{
  "n_experts": 48,
  "positions": "rope",
  "attn_scale": 0.177,
  "steps": 4285
}
Below are experts of layer 6 (counted from 0) of a mixture-of-experts language model. Rows are named router (the router's row for the expert), down (a neuron's output weights, with its number) and show model dimensions 0-191. Each number is 500 + 40 x the weight over its row's rms, rounded and kept within 0 to 999. Numbers have three digits each.
After each expert's rows: a language model's description of what the expert responds to. This comes from a sample of Wikipedia text that the model never trained on.

# expert 19
router:544507462506543543501477482483494488512538439390573502530484569457426475502521498474415493473501482495442493469442504508539590488444579535507505489457501492557533558531485475475486446438477512520533540512481487522484533503526470490495533505538527448488573458509487549426511469501505533532504486453510468470544481522485485480586489468492456513463491472455464446550466544418449492449517503566519530515512487516498546414554577571468469491471512459462564526532543509536539519513537523543592452523533545549464590476510493472530500606452428487484474441544566556522405518504558548494
down1:474472516558479519456477499528481497514488569498511424508556402515493508506454449473484499445480526481559481504549469513496516486559500510540450418418530488516446523440442475432530456558447507483470423522498552567499498541437470576485541485521487537517467531466419541509437515561569516533481481510466473482557553486518531541425480449508467497495422507492566423507533505489522527535446515436505420448458461506544452542478468511548475543450485407448501419535530531522524519495503400475440511465539442503478466514563504546513493556472523528555496515466488464502529490466504423562
down2:475447481503519456400507451469528499549531456489583449478577470506503498529507537468520419488519523466478540489529489520437476485496576471503473510504536510407541509515468481515497445482487520465535458504543474515512492459557446544513475402523497511539559508483439549447570554565520455511440492496462569463484455607506484535572506498520515527548512462573519513486569487500479493461524477548566461454521481535529540475527530539529569565591485470566574498433484462491544517521506528504484518468498473484525491455470549485474497432459478487459488528496494533551488672498528515496
It responds to: Prepositions before noun phrases. Prepositions such as in, of, at, by, on, from, during, over that introduce a following noun phrase, plus some -ing verbs.

# expert 38
router:511432489526489520504515450521506599485568465498604562468532584518524526482502413529525454494512539466508444497535521505435496515451480491470503537481571511521541515571388431539526508465504493489518523542504492549496512504521518438523557461519549436557479510478535490534465523562436470494506511426509450458494488466513503430503523544433385466510476509518513476528467498534516496511496474552582465542549592535514550507446536521457472477495487493512529495534505508511559520458551477448547502458486520544432493482479573508602468554442557430479471507545470540467411529489466462496
down0:411495537451558457443434514521448479422412578432547487572432533513455563608502502462495567533502502496513462574452510496522487540505477474506515483517509442497443407523512469424453536479463520551553545529560425450491483419496490498514472515470518467590450438518488491523510482550486481437384476537548473483481528495519488471539556455435532492472522544529525444491470529509523558459509432541467522458460501501534474462482489482507474481474477513498526502494461528519517509560529484425521475485449519462418473506512550483510509499564503525450518460536532532526520468442565473510
down1:537402556531492489512401472544461484537555502569461524443528563508503418511482522523465550560478557479497482515493547505524629486509490505479503520518532513448453445555450492511466484444569504496520456486606455447462538496506477521497518450532492476431466505518508450470524489526468501580512525513465487482558507443518506581469485526483430590432461376520508433510458602514535503514514539507528480489496540543476457457520542491531520464509540558469451553512536501552547494540553501453540508527519492536582467541551530499519494490537522502528491441512521514492449516504490590510
It responds to: Suffixes, quotes, indentation. Opening quotation marks, plural suffixes like -ies, -ations, -ments, indentation spaces, and discourse words like then, so, however.

# expert 7
router:488442509600505555513427529468482542514529538525520484531511521548444543450473458507521530494447496453475528431475512575419482516458571534477492566525523486495530529543458489504473546451558505586577529482555477472456460447511436433526504508495496497522519502477544566457485498592523490565514477466487543529564552528480503504455489501469528531558407511495504541494431584471490509523439456521550452547564538516520512459553589522477517491514477443511542493501529562542452485459512494510524502433502510485445456541532547448530551526485468471458443430506546534557433479408479516457
down1:460535506456506600543505515428423541505546507572483558478461494455573530558469554603481479495552500547521524522546468486500461483443455539475529515463465430514533476475509426461528489580466449516459523460479432464471416527503456472518404490475504517488524539498437518549497466528514550550510526482499416435445495537536463576414532490504459474491469511538434476513476533528481479503568461525478449484453515462466497508536514556486517515503497509510527474492449404473393520484472480459516532484491480546499512536545470517521523527555448549493466472612482562517483435464491501500
down2:468442527557493527420520480514491450497520453494496502603410453522493508414519490494501521449498556548505490489448488478470406534470515506524523587548502568514519469536517580548522548458518501532548560427468505518512413523518453446520458441473510516525510505573501460462537484503520526455507475476501558547486485503492470469435534496509565519489463505480510561587519500511510533428464531513459480536502472473526521415492574505460525498490519445548478400486479531527524491381493486483478523510464550547513505484517487556501494475477521470528431503491507438631460527499407534453
It responds to: Name-internal word pieces. Middle pieces of rare names and surnames, such as arell, oy, ott, plus her, John, would, May and Thai script.

# expert 17
router:502446500493570575481568576512520491543510508487472516524522553500513483495441443472491580498525507522477371452481461577432553546446481500475478462447523506486515466560474455486580533489560476525529565496527483516541484426566461500521533522452501474540521528568515537483543486544491534492473551409475480398519520522488543539539490507493546420511437492487463522501481584477525467525437525484541481570540446498538531494503508486430484532482608428476482476492497439488563554447578477537511497512546543536483537513511515471584486524455517512502508534570504522574473484496492526522
down0:496491478486504477539473481585432514546500384504491543509470516477525475510460531549521536496504421528556500431498506521621421486531484527510507461542532554491447456486486476483499568423605496445489500508407510509459498544486543494519462549457548494442408499505551503440534473517466545533470506472481507473499456552587506491495547513424532502527492539517489564534509526527508554564533513480480526517488566443516476541516579467488542466580506568495454414548490530515522402502499490446486460430481521469483464553517425471539544513478525500504502506516494497516592520476450483518
down1:478478452505510434520534496512429485492446537511481457541527446472512421494479517490516496505531509533467580444488503603508486474411521509548465467471476491451545524547453558428502489442487543483537519451501517483502536419492562470509448475532494455578496455564488455497476509487512537469502505495541573443489553455475504485484477490574440509512563490509525482511541454467513528477536464503506511514591517484525514459477545499525503420591459538518494499439500456514524604526549542514450429476501490471526523378506526547415604596513439471503527491530433479497471515518554506467
It responds to: Relational prepositions. Prepositions of, to, by, with, between, among linking nouns like committee of, journal of, accused her of.

# expert 36
router:567449467497478534543527490519484538492499491499512500460516523541475464499507484469454504469471526532488514510467501471518506525432566567495507517466524482508522536510493510500556470437520455463526527524544515579543431510455490409488542498514553525556537546511465529475508456539484462540487528497542510515542497453504493452472463502515476556557459497469476459510516538533465498465506531582621497553498552479545531493471544480412532438552532578547524552473530533461464500448507517435558480441555564538551513475442559508641499519412519489431478509540540580571421464411526489453
down1:461419490539499476526562429472424514535492492440530439461525463400541532526507523497478502444496511591458502495505414514480492511532544455511500502481454500533548476552481529459509486509502513536474539543501476463435568523468555479561577464468455518579561440516472514466493451460530528431513497551496440494490525464434418490487487458492447501491442427390510528560508460528531532529464457476530527467517470505474505398480487532438466555454475446387555523495522439521472515482462498495487541521481495451547544492521536465571564471511426511499521542542477546467502501505485467456
down2:538551494457452516477524490507511535463461510469487520456507538472490505520503521474550473445440571507525488530512503567511471500542566470463505492496514542603548442509527512452525543504457479486538489571510457516490506522481459422449490475443549511581533371554502567451512450471485446511466554522512468430454528535447448538447458528576500488537478488488505498474540491520561441456442452561533509523545529518457535524438562484526544492531559526495490523519510512480460495501528462548425594494562493438502553513426469506528528439444547550534476603448492542526559446498447470482
It responds to: Hyphens, conjunctions, auxiliaries. Hyphens in compounds and list bullets, and, as, from, has, had, including, and closing brackets or colons before line breaks.

# expert 43
router:547482534490546542508524487475541494575538424468556558456514538538526493489393450524522550512482537399549466551512512469515461493464514506504489501490517516508507530524456466483548502469549505547492589512593500463502443476544467449436490589545515536547500441472487490548515449522432429538447530493508511491513468446518545476515479462473501499460415492461534503441448559509516472499485415568570437545539464523556509487465509497418519467478585494507482460493469510503476523488498480555583472511546504516443519494464468477534456523419425457546497505575530548523444479413517502474
down1:540511533535442543475534549470540499490524408564520571503515516456497542547441490515517519498520499456537551552607515539558475452459544503534488507582568477513460515459529448479451522520479460500491466523472513480514539543503517427510525482531438470525460441534441483490469489449476467472496571504417519471484520505456454497482522548474499419521492487528499517537492538501528491512480501469579510511599533505508427466477557502549560393536538523558453473506491492504516553482523478535504402490377473491485474577477474532544478558529529482377462484440485507447493475457506441489
down2:570552522483456458459533466459557476503516539438574507425499532512518505527446545447539531504493513463511538453441473504498490532463492531444525494554540521524444522488544483542484433438543488463451447516456500559485528637499464557524453458433444539504521495526533600538503470473459530561397540525441455555492537475479501501515497473570493416464440526480522503525521465476473461465461537487540439496521533493452503478530480558404471514458474485464535486466585565511517551479527520486481527453476482508493495497559416481442507517489486498550532486421553545473499508461484441443
It responds to: List separators. Commas, line breaks, semicolons and and that separate items in lists, infobox lines, and series of names or places.

# expert 21
router:507463498444460534493544542548452559513519497462515552492494528512509564451445502485501572508475440565533473502496537546505476492483532553509441464434588499532504541429493497486488520442488513465511488526531490476511474435463450462517531459523527491523538434478483590431448497544490458503510501450470516427551482472526527527480463486510496474414494496507514427590491502505525439476514544486566472573575496506561553407457562498530466486523516535442483531497546447567454508430565493452539530544545490507513574463504520508480501630453486491411505523518592553555493479492496539497
down1:490514425441567567508529467504499489509499445547444573531453463516550555414468477476462530496442536487549495544535473498511428542515442453522454506509554479483515452520608505534457526536451515435490514481515453558524438490534456471570515525541425483482517473517483444474492557519478445507541509517550501516469445409553514578497478568541468445533448414524423566520495504574489526487484541528544460490528467514569528444481517455542487523483501458452510485486469493497450472525475550497482531520457506591539531461529461459510505458405491509457504445494415514492502507539515570471
down2:559537543465482524489452481454430513521496578441508492588489511529440529464517472542487571498517484519485469533428540455545515482536528441513471437524505532535436549489480386570475507481533524552527397455515524529494566451470511499474496524481484500490539517481481498465517420543435464472494514546523495453602520513408523525485470538530531551526465465512502458459452463532537533540449535438544425531433568504498464515502454494583450460507550523493473478505483501492465558444498506452538520565501563482529543504415514460430450494518537535506501499516434503467543521515539407506
It responds to: Digits and word-initial prefixes. Leading digit 1 or 2 of years and dates, table line breaks, and word-start pieces like re, pre, co, intro.

# expert 40
router:519443487523529517538573493485526552513499517465487544537570553527493510454460517503430468460490573468457440464459448488350504482453478521469490504456562439542512536580415479448575440450584470482500532448520546504519526459466487462550521469492487490534562467550477550482543474504508501520454492469520512498520487458445577511497506462493463541521466446493477509495420486515540533509498448490510501484507514548489550409496505478489541528494531474498544475527536525535533459511498491435588450485510548523548567556485569453578514572427509427476550477547510555494462474421465506511
down0:497514562567588492498497553465449528497512468516544508504445579418377526488496547514490483503489474481468530541576514503475518487529477503511510484570495543475447638457499490438456508496487475552479457505524489487511483454491593457587516526510467502518530481519498591521486462452567497477446499511497541508464413459522511430428539555487511562536501489515494493489463521456621554500522528545583466582466534555506525514547572470521544526468477515564462470495479498560472531456525510514538512464525515540462492520536462445493499480521551490525489467515462493568450567486548525508
down1:459541504528560511562563530489514503419607526472465507524543542463521515547583464554535511512578459506510555473516479548534521443531476578564535510592491539546482487545499520494597546497531521527513533469488478482460471499460508508543476463498515557502486530470470460467547454636501487457468516524500520544485505458556440465477525538519502364484465525586499564521509516495529540534514500515471513602577481535532500489438528522490470490448547515542494488465509525516519471533477547503484508511428524512501500461529490436540415476514508514516523551538394499439522523483509501442
It responds to: Connectives, label colons. Connecting words like and, to, or, of, from, colons after list labels (Species:, member names), and equals signs of headings.

# expert 13
router:526444441503473507495497490540461515558545403489581535440541524498481495495414513457458532526512438544502456527486462518497518546429486514522491491449516507522512490511513512487556500476502432453508531559496515467528459447504527439464533501481521448549544489526486522481500460521544505453508496480545568515498523526442575470520501507445480445576432460563445584513534496518485516435541468532595458483500560469607566470567512496478475444462476510461469449554474531517522495510581525487595495558475581571498538466499437505520472537460519493456494487509532500558378442469533470490
down0:554602505511497546537510571470490497486479476459506504505487495478490436547548502467505505520566494479502548452474455574489486468522523492506474540440507531519388485563545526520439461533540541499513556582497466509475460464401547488511498461501536513484544505521492534537615489645544520510432510558515457437545500492452485471576428467514479477465485449501529446453539478489522551463542608582485475496522571521455579459456489478437485488522517482489560528463500497515470469495544514483540492456476478475455589512480530496478509504462476531539433483474520507448527542449509500474
down1:452470519556501466447579563531475366468500428500512518506577425583530440503475534555498504521504492478437497430537473541468492481550475543553504466524475568611502482537523531498550456471533568414539577493461449493506475532460522451507492502486520523441442522526499343471536569466526496507486502559526524454547496520449456483522460478496499461449540449525512517486538515555493492477495538521501466460520487504481516539483447510464504590539454527467574500535538472548538542484489520544559488536504531514496494472502441474419516501461493486508525527484468500449472550537471456476
It responds to: Indefinite article, section ends. The articles a and an after is, was, as, section-heading line endings, and closing parentheses in election result tables.

# expert 1
router:454428461517530510555529528516520540495570472491474511523583594505525478445513435440513536437504486464497468480545502502457550501530462460430536600494500511563493549494460551530501488519453500549504550535587520516511472554474485443532549488509482502506485491555465534487522440519469555559469464436499504463519479474436493539474459583496505487488431489479466489525485490509509496483488445529600495498522539462493526421481546492532550473502512510510475579546526548511535501581576453479634437528463556529539555474473531510502446572448510507469471518548524526581420456466518481477
down0:522456479492485506542507474433483468577552509576470469491517500462560559504481512494444436477537512499520522466553517449490526488514436466501578506481466496572463497543454475575443451523508463542513504530442585578505555500464552427492433469534591491488566529551529517507467487469482532505559559515543465514529478526434443532463515583466500501593480540466557433477502509511552509527511498479514544510492550485539475431502534496473469550521518456527474527480544458542518455507480373442496459495452502563497521473456475539495433504547587503427473467433476485525472426535496474524
down1:551543467475555510572487508518526507503506488543555523542467515552585508550521560555470497438509513462528497541488512494438515544465561499488470567490471476469562515542565490565519509512498506505483362456507487522515483472439567475533499428480555543484495486527539570544509551464514482424549533513512514550556509594489456495451487443519498480510491493509472530499531468485539599481502577512494460535515488506454491531557499535476409585454531501517495475517477501471502431448419544532502540404487538458517548568516500471564519582534472599434515495476465516544517501497497457463
It responds to: Biography pronouns, name initials. The article a and pronouns he, his, who in biographies, plus capital name-initial pieces like W, M starting surnames and titles.

# expert 31
router:553482411537516506451442508487487514516471550482488494572471577472452421537475473491523584486497481481401445482412522525454518509488505464442535520548528472512525487488458424490502503524571514487503511551513523512546506422442527459456509471541538471552479512512494566530482457563477511477400499465458514496537510428478558459478505431478505505484544509468439541488459593476496543523495512515580453451576496559496565466508518500464479466508546479455516438560482543481566539509555490541556518560465513468541489539469528510538488567486461508396504504571550525518449427461527486475
down0:496559616415542541464534510580501443532550473491520516444520528524598561444525446502450478436525475532471501426484502473483441445529512541494498536492501498464551496544493539535495528474456505502474504495551442494488510504508460486528493548456460542502503492567491452483554521427505464516523527439450450505499499490445471529551551561426485546487489558591525476544429537480535487522526490490491557452548510439535480491555526492540468477484441517544470561496511466448415434504562562496537478546510516529458532495527530507502542476480561462460483525422447465521535501453391428535
down1:429488522543487488550513558583575464478525552429523501508543480491493514474502537479560438549515505481432512501465531494550535510474569488533430537475488444430488562462558433447456451409482534525459503535475460437551470470523577493510579485463566563489474477531446495488522495533545554443530469548495468520526566469510516468554502460546464520480478471482553443546466573446547488511479507432477475490439591482502530462507506582532479509492507584483448515539477489480517500538458485482536514501559413528511490534566514547504488477501563514445514436455472485506480496531446498406
It responds to: Units and geographic notation. Measurement and coordinate tokens such as sq, mi, km, °, ^{, plus capital letters T, U, E and word endings like -ue.

# expert 28
router:578500523472478568471532553487537477533540465454484453512521505520492475471501485493451532460471526450519501508495424606478515579471496507439509495505558466539443483491450513500539538493559491521592506496585526475521487400542510513480480559491532489571552472449485527536490489463518517495496472500472489479485532530416503555525466516405452433519484466515406533555488572442510468481517496495532515558475485484532542470540548530459479424568578463414465511509514507536483525479542455538547533541566532609454517490540514498569480565408486470515502526508544493506481541501444569543
down0:544543471528461474485516546476546479530516477510487495424500590547476492525472526513495516553552525409517546523512476504495477503507513564445503526583498432526504534532476495506453501501441519494544514446580416459514460451451543508437546490490585470468521532476498571455569481549515480454525426512507463464529559465514499466434533505546509485546484556511464436532550509523552431519526566554518462504455471466478529383529514523486504486507529523487478462486536487558484432466473463386536532522506459499555488529561495547530563547481549480441454495471461486419517545454600514506
down1:467478519576531527504516460514484545538469544448555461488443505546492508530430484513554426474519525522508510547513406531550505518575530526551451508537491467462473527525471500556511509563513463536479454518474526499455417521483487536519487527389501503486535521525486450495501519620528587437511524403473517487496512432548488500512533498467445471513494448536494564504498506522460593471487530463490545510445473483453512509499533462514396447478501521498486504503400478551413491442470491477508470434471538451572493498502523486529516582516495445456502528444504577425495508520479430565
It responds to: Suffixes, modifier words. Word-ending suffixes like -ed, -ful, -ious, -able, and modifiers such as other, most, only, used, plus the preposition of.

# expert 44
router:476436424515501498522538537428511553557611481462533508540540513476514480480488423558502531515456543468495495485454498562509544514513509542497545467477593464544491516464471546480504533507528449505526505551540514562515465464461468471561491530522491433481561450502464544494514542500498485519534513491448534528492437511513462481521485495547394494515481438557508540491437467559556481495464481518532498553557494597520524436505567453472522396488545557463504449516510480459488551481531453465507507597534527524454494503456499467583469528429486470470462419522587588488533483447507554482
down0:494452503529475484456470513478581478484469567499520479556522430545539505480517499495548517472445541488459507533516458516448540556477446496522481544527526456488510523497479447500498466528505474485494473455458552493477498550491552508549539603528615501543432442461500448503526497466515436449466502462526485413532588438589565456582508519542563554501502469489457516555479509468519516476508536571520472445548536536505517422438505522456487546491481520478514484506497531535462540541517440506521498439534494502532500504555459470480518443482465475533568497596482368564451550538459467458
down1:472537502481490467532506508564454479469468465425417500483490488494599529576489543494498517492526491466501513535486505487465517449497456552473478520485523497530470486613533550519480617597533490477497487488503572547483575511493470448488449568487464485471477542582508516466484455482501478545467540527515593466605533530524550502529488518526518509446515552460569438463553417541498517551520587404465538462557512584440511481536488492494496524477544444533549514529479504531506480451481493479439482534461546480504471519523473515535464521464489520524494403504444534479543484536519482577
It responds to: Leading digits, counts. First digits of years, scores and coordinates, like 1 in 1992, and counting words such as two, three, several, nine.

# expert 34
router:521487528531502559472579482442521508518568465422535569557499556509475478504497496510481515522528532468507494499453467554418496483482591493525471574512533507527555586538497531486522562527458533499501463558555521574539469532539500501504507448475585458537523498569501548498471476477502548495465499488464532416595445504553532465523515511475474516489449541504488432499500541474475511540529427503602483538517531536526478511453517566428504484489536514483478480535465499508541471472528488455560490482527527555428470528489519484529544542418523402458487435571524582588443524453467480449
down0:508508433574541480527481501531578451590482500521551449444522577472445466456494503441497553463501499458469450497483557563485438546476486461466510541461548432534567532561457545514497451433558475574519510504527439414521524471522500522487476498478522532464484587487553559518538485502520454517451486472431528483558516491538523525558496535484450477501493515483521484507510463446498509496485495512451490505533536497478467417507418543477450507454539563539426436459592512488482394506531516548515457485522429434460541428524530519479450496456504503526559482460471551472467487540573510491
down1:475452474422551476473494485487465516453412529435470434511605560480545522403513568428520482456498474553487488489504472488509547433498433501526476500483462470445502514410554527469440404491478410521449510490514474534470493522501521496487576544454490543511513454512472481553516512574517515533489529599496512473454483437540507505546519494548508503508535545438450466481446541482502545509501507472488559441494533419399506543460435443472456529491485492475481529486414549491509528528512507545566508431574450460523500500520494533492482506423523526476466496526519524526541543485432500533
It responds to: Abbreviation periods and plurals. Periods after initials and abbreviations like Ms. or M., and plural or group nouns such as Party, League, family, members.

# expert 20
router:524441497546525538510548549514509526507563544499554491496472510524545437481534494504451514410460563480510442466517533574429569463468548550451481565496539477596547532509496519450535526495628476457523526478521522502531447521516448450525506572544480462504481497509504469549513489550427456491495509437522483496510512461471498519504544531458476513461506453526450522597493532482576516483478431519536464547525430522521514506495544554423463488486459439509523473532505522594453544535611514493523478559444524531443520458493460494495430557459456528430483475549483491533439498526447473512
down0:437529492450500495467514458511559490521497482480541460537478449536501461513462541397517530541506447492502555496456555487604501500534462430485431541548483477408513520485459541558424541469477586555419532458592480567489551437493473487536543438485418483458507540507432515471540505497504550492476492448415435608495485540462506552477513513526487468521498455498523503447498491452481422511515505532518459556480538519502442435566489527506491506482451519516537490484513539527467529538535453515581517470498467492558547538474527499461472489454533501446503401513549454494479468461512552503
down1:508534532577445495472561519436475466516543548449547506532512517454516456515422452587475515452480515515519537503496482503507535504580568524423482439490514512406468494509543456517530518556495504471498526496545548595478522391490476495453544527507477462509520538489517496535485522460430507466467535516473461471513469479511447450495475551580551506557565522560512409434505447551523468505524489490569465501541512492509456478520568488482502358424562507569494543456474505562520505547544465520494508568452518407559497501464495501489472513481464524471536562501514554502491529468484530475
It responds to: Past-tense verbs, field labels. Narrative verbs like released, began, became, played, served, plus the pronoun it and infobox labels like Born, Founded, Published.

# expert 6
router:527433444449476496429474499483482476572576458498506552498508554533464463509515413515471521454437515464451492450528545575502495520521533507480587457467558541478446538475483476482490497514545493531511500476510495559510530503515458461541532580538564481480557557462445551520469495603459505531487495524511523463541463497574496474472479505491471525522471490487533490496499493545570518490517462496492484532536479486546490462501556556442523447454625464480471477511506511490541530482556507456587517516498551554489542526474527500564421558391504473461451442545533578522538506419565579517
down0:460509451493472479488470585460489498435509562486490540500540435502472517488536523503501507512498503471434500471536501489437488480537489476501457513453492464507559598544489516514514417474511421441504485465485501487449424503495476512509504473467499479485432477472482535550485502537524468485475492448468415544540469571541455488536513469493468478597494516447470495540469481539553475534476468435595517488593497544545488502527519511411491483490537427409591466459405464497552463452506537477536530553464530550413556448474525476529595516517448493494535496520523559563424551464539484502
down1:516462469454531457540559424530512381554450503486461512433499505540579470501550460502505490478468574564491528505510502481532532477571546520425502488590458559547510477542485487526504577533492538442545556503502559508465506447505620458403499560466451487532443484488521481457484469518457501517491512518495518521530435527506470557576523500525497479555551534562486497479450608568469550516451537582523469549540478506526493571480513442436513511531523528499456498491521501554555496557552464546532502477511488479481522524459559496491529475538545505450484544486434488437533519487509493524
It responds to: Digits in data. Single digits starting numbers in years, scores, statistics and table cells, plus field labels like Species, Length, Website, JPL.

# expert 10
router:490457472560548495499538557478522446526489443491475476513485516549513470453472407486509618492463509449502472522484493527496454456452528499440516543561517495528480533533484571509503489500541538539513522439565477496572481509462487478493501513473510401544482421529481595468578463595491481520462428443443529506510521506530493565520487509514491437489458490534498453478490534547515514499425478549551501585473458553557536478494567523390546452497490467472471525481559475554467487584581519521499509464573555502508495497511521511542496526423473483453498544569541514520499509451463578470
down1:459492507424514517559486520526477449558541589429491439531505435538456465441475492553540600472557453460492492500499562509606428465504534533508522541516495475507519473468499492455443534551519480477509540532512498504457548537524509459474547536574456549537483488558506507570482499505478533471518555516492512550519540502547477396506443466446462458517475475420441447527509477595447552587530457440517455449485551487518459484478501472538457491518492523485498474482537493468529501462582403507541486458487544437471430485418498507512510527537525447561531488517495578520485495474524498526
down2:479501410438525510510504523493485490568498534526494498543501486467512575489488531534482514565445501546457516512557437589436526475466503533448531518572516494506488465522465465535468469504484476518510470433497511445455487602518463540548441490431521503481508501492492551490473585469507491535438553485449502460504576469520480461463477503513487544558492486528495548480506370504523477489444443447500522444413545520456465558539451503374423543473553445526515590499506530524492502491433462524568466518445578513485508518489540409474511535521512498510524475501482537533507491456585514507
It responds to: Nationality and pronoun words. Pronouns he and she, nationality adjectives like American, British, Soviet, and word endings of names like -man, -ley, -ton.

# expert 29
router:525461503474438481508586487570444474487516411483552543478498520546481484447443446495472557508559524553509506442478502448458471533480511577445502488466525466552483523504495553539536554456517455523531572590545473511545434429426567493474518476479502540489500493520492462493527537568516548532418523453494548518551516492465510549528511461476464509515450456480534450484471561471526503457462519507502559539537522495543590423496526516480563469513500527470522464584578508492499556526567452482596522520436496583480525535530503499550511551476469477503450477547481529588421525501496498535
down0:482493440473488492517444535512558493554506492495502520450416549494492422451489547488423493518467479484494475597581447528547517549501450480512498578457536525463467494514538467490481531499517486488460498486543502521461536490518591517536520468530467520539512518543490575527508552569461523451526445537495443477543481488460531431483526537492418500553494479501465533471485524654536488494568478590558518494460464432450499439564524533532496483480535527557502483538498541454505507495453479401524507528513478459456511497526529512511568545471542532489519548451553501580509461510455450393
down1:483523467563483569480537521528512492504431522481497464551521541500511551496559477513562478372519505568561479475553514455530534493497517496495529537555484399563500567520541483521485440510434519537551495440545525519521516506503436478500529491486482542446490512408548429563445419579480457475513493493456504486471500499542495572556509435554501559456469568506564525442481544484509538402530521540458422513441481519469462503548500492447535404486466498568519517512505506511430518548517450524482514533500483467473478525544442539526563450497485542463516507510458444501556526529518524550
It responds to: Copula verbs, table pipes. Forms of be such as was, is, were, be, been after subjects, plus pipe separators inside tables.

# expert 35
router:481456492539570488480469583481441493504522476514457502502524581560501467500474474494497548505454530488510445498483531505494499540497545469491517507495541477574487537448394513506463482467487504555566529501568446496534470455511468462527519506470498440549458499504554543455548477555474510507550418439492446539554556495429486509546493598428445488528449509522487519551519566500491497473496471523554471513545492455573496513483478486462534490528471443464507489468510534602513509479559410518592449485462541541493495478463546453495439583376452531470466433487533515536431494442485527521
down1:508503515499563478462484461529493467475526535455542513436525501516535543512482526406483472382493462504496431494463474460478401508481504492525517462506560486571496496480567468530476439479524480486565506511507534537436507521497434563493579475511529523466560497499512490537510442517495474565514468473501537534452541465526470482485517521548518469534524462484475462485452480542503553485445549525417515540460417547535556516551533516508500408478540548480473471608518416481445499482445455538558482486476616528550543544427483526508432492415482510527489459501541504519537577558477456521
down2:498515530562502451458502570478508551538487509538499492486546498480549486505525413439540467561464525515488531486518498528462474548483510397465496511516479486468425468470482613473414520510506523586531465532515477568478536479506592550470499490484498475466460497462441512468518501445473560451513430470432571565488532481507598521496507505455549586431491413483526562583428543477459531501468445515429573543550549461439515421508497474512511505477449473507423519502602514489500502543474528500496464481513537501496504505497523429487539478495460534520480496520477541491464473525549529477
It responds to: Place and name endings. Final pieces of surnames and place names, such as -ton, -ville, -all, York, County, plus ordinal suffixes and table pipes.

# expert 23
router:504446506499481576520466546536475493588521461513490544480518520459495400530473438471499501469488523526505509476473499524476519523447516518509563443492503461475506543518442461515506501471555453576513522534536527529545487363527505511529551543455451489499570502569526451514491530568396524534473490488550528501487533492495484514520474512425471571543472449539471493500435521450484494520493452534536537506513450459578575459489507530483540494499570541500479464540517525587576513500597530526572459511482514491504512507495522531549519576476518489457411461543495586556438518441537583468
down12:429485534568454490485505503499535547561511489486522532456434487497514508486444480502523386463511512453559543533562488527515465512521472469505491522539448504488469536469512481451494542474393550496507470529455517529503519471498489497618500540487459559502529594523499451499513529598478540503549513457482528523440454546475506454513542579487427483492477465538537474532463461567517554490521544416480512448469547437444485512523453417454551503466505506579482511497515501510596459455469511473505423508419522473482480487571426460447509462470518554468536477450483505512511522467421514565
down13:526507440493476586515551544489505508434531523543524526492515566518507543440503529489440489431467511584429457404491539554483489519533467518460456460454499467457500458496545481509502520461465540481439497557486502518560512483490510532481544534480536488506519473570549501496475454516498502567476463488508517540487471494489515458528481437505464533536551499503470565554476554540523499552526579423422453515558546508517535560529513577544525444504505434516586485509489503478490529423397478553504526521499551502505494571500413488521517637460442461496495517491463454511555464455520411524
It responds to: Digits within numbers. Later digits inside years, dates, statistics and table figures, such as the 6 in 2016 or the 4 in 1914.

# expert 46
router:482463444484505507528566494501540520523508449483531560565521636572485521416453423572482538481478558480475462491518523524479503467480537538487501534459557470542526540508493491490516462505489515496542479450516535473504472461441531464471473503473525527540555542529495586470501455512514440510551518434502521522627511532478491529526447493537410539481457494493384519463453494471467526435497418531507464562526516479517542477493459486452525439461539520482513486484505513456535489506545501471518485526492546522503431454500465470554399604460465504506479464563547596514429512492463526474
down0:538505546521487486490516571478561515495464410459477494436575462537491478494468478496513436438527558513503510607484470537505495457495507484496510525600432451501480550587464498539505559528453492502611576462474526540509464528483518464521462509483540428481518509457456434404499506573487468415436583472537554505523425518487478511510442519489548512467501451533494575584450489500548560527442505529563521507483493464559468461478508493492544597523562580548473502502468490505504528491519531479515461555473554504475491471515534493533543501543505474527483533502452515570512483462525540505
down1:420477510504441547480490540554512470498500487521453510474512451499528445590440458459528521518483474471448517569567496474545471489524538529508442408477477489511506479526488519479505600534445526474587508488448517469529584472544562515526517570538506467546429488477510545533517579498409492481503557549536482473476465512533541495474498452488555590520558482542542542466506538421543483463509488501486506528510508563442476499521556492573542484585480498416435468523488524581568523471511437473464523480499392516514529501546514476534526455429504496450549507521483542495504451468474533453
It responds to: Mid-word letter fragments. Short letter pieces inside foreign names, rare words and URLs, such as in, er, z, an, ar, after capital initials.

# expert 9
router:551449495536552558516496565491436485457529504479497574495449469501517530488478444475541478511482481530536442445501543529475504496471568507465573480470565457507477554548442457499504519446515466495526520496566452527469481456562449530449544488440500506519543429539533507497551408485493517513502454503525541489532504488516538495497503549462484495526448494544469592524491554556499452471441411518510519560482519516605540510532467521479565469482568521416469517549539409543457559525537419504577485508428520536539541470479495493521483554504508423452483537564528582560459523501448533473
down2:473482494525470492479501545470623499499519505527468486523441482441447455489498474531499415485564551500473507445578455558476466465429477470522516562566510528586456434483561456498514493461483493483486620472496523531501431486445477455529515482401450518469538500571477521506468575518514572520445460512492489463467486501510527455413523447454424499543469538473589518503501523493535522563496453461549468580495502504510501543492533510478555496470538507490516467504481519446539477435526542461456450499524427453474536466495490514496474498553534404460482488471491553531484511503589495440
down3:484514521472491515547552539500544558479509540495512483481543482491568527549433518476533484455489485507515508472537481544464507496547513487491518583488532495485458537446496467524417511596516474452498549502511645624404484516443459462517525530473442507442495512483484450503436517473465594543530496541476547510542496457495471474458485547558463461466473395452566520483566479478485489492455492489592546521513570520496498552478468496529549516513541549508469443486451522555562519510504477532559515510532543470529536432432521511527457430467483556478540504464479551436447542532479485509
It responds to: Determiners and modifiers. Mainly the, plus its, both, such, new, still, current, former, before nouns in general prose; also Thai script bytes.

# expert 26
router:471502484472463566481507537485488512534510387434549498515520552525480549514497459517446584493519428516475485477554488582499455531517471463497478493482505520531566566451502509470495441510528528506542568531521567484515450419522473475497489559501525463514502476566508554469499496513429455525541494477507543523526447532487447425526423492522510506507531483506431517479506588555484454450517458510512517555539487550505565496526539558464507447487518436442528522516504466460496509582656466478521515577508537496469535530483448507553482567498494549418476501536569498598465529474460525519
down1:484505517542526534507538482439480508552473511481505536509508580448518404451527379464474530573550513463483456518442528450383587536483629500450509448489522514480513516497482510487463489548516459514463482487511545535504562502532488487545528552465479565503493450536504412526517537617458482494496516526502504483504573469496522498472540515483462510465497504502472490493409464525446476454516478443555493491490481469499519441451496503510505436474496498537495456494519530552550547548427501449569543485515466475536454542459503481491481620503432522542523507477533562429580469499513495479
down2:452458505463475472464474510538528501509501485452506408513552429482529490469463519509586533434503439519466506519495558379459452585592557519444453515529541444477496516434409477440531432549434522510493516463476561529425583523459546540454500491501492497537485437497475534451530481476491503492527521516443474501470481509468555553483437506548545440509432531533477475521520567582498483500516483427506490499535437503518534537452482484491494447528546462488481525498576464482558455472445481476499490462507559447506472519467577460527544492511532520507494414489467484502535502466437542564
It responds to: Line breaks and headings. Newlines ending sentences, table rows and paragraphs, and == heading markers in article layout.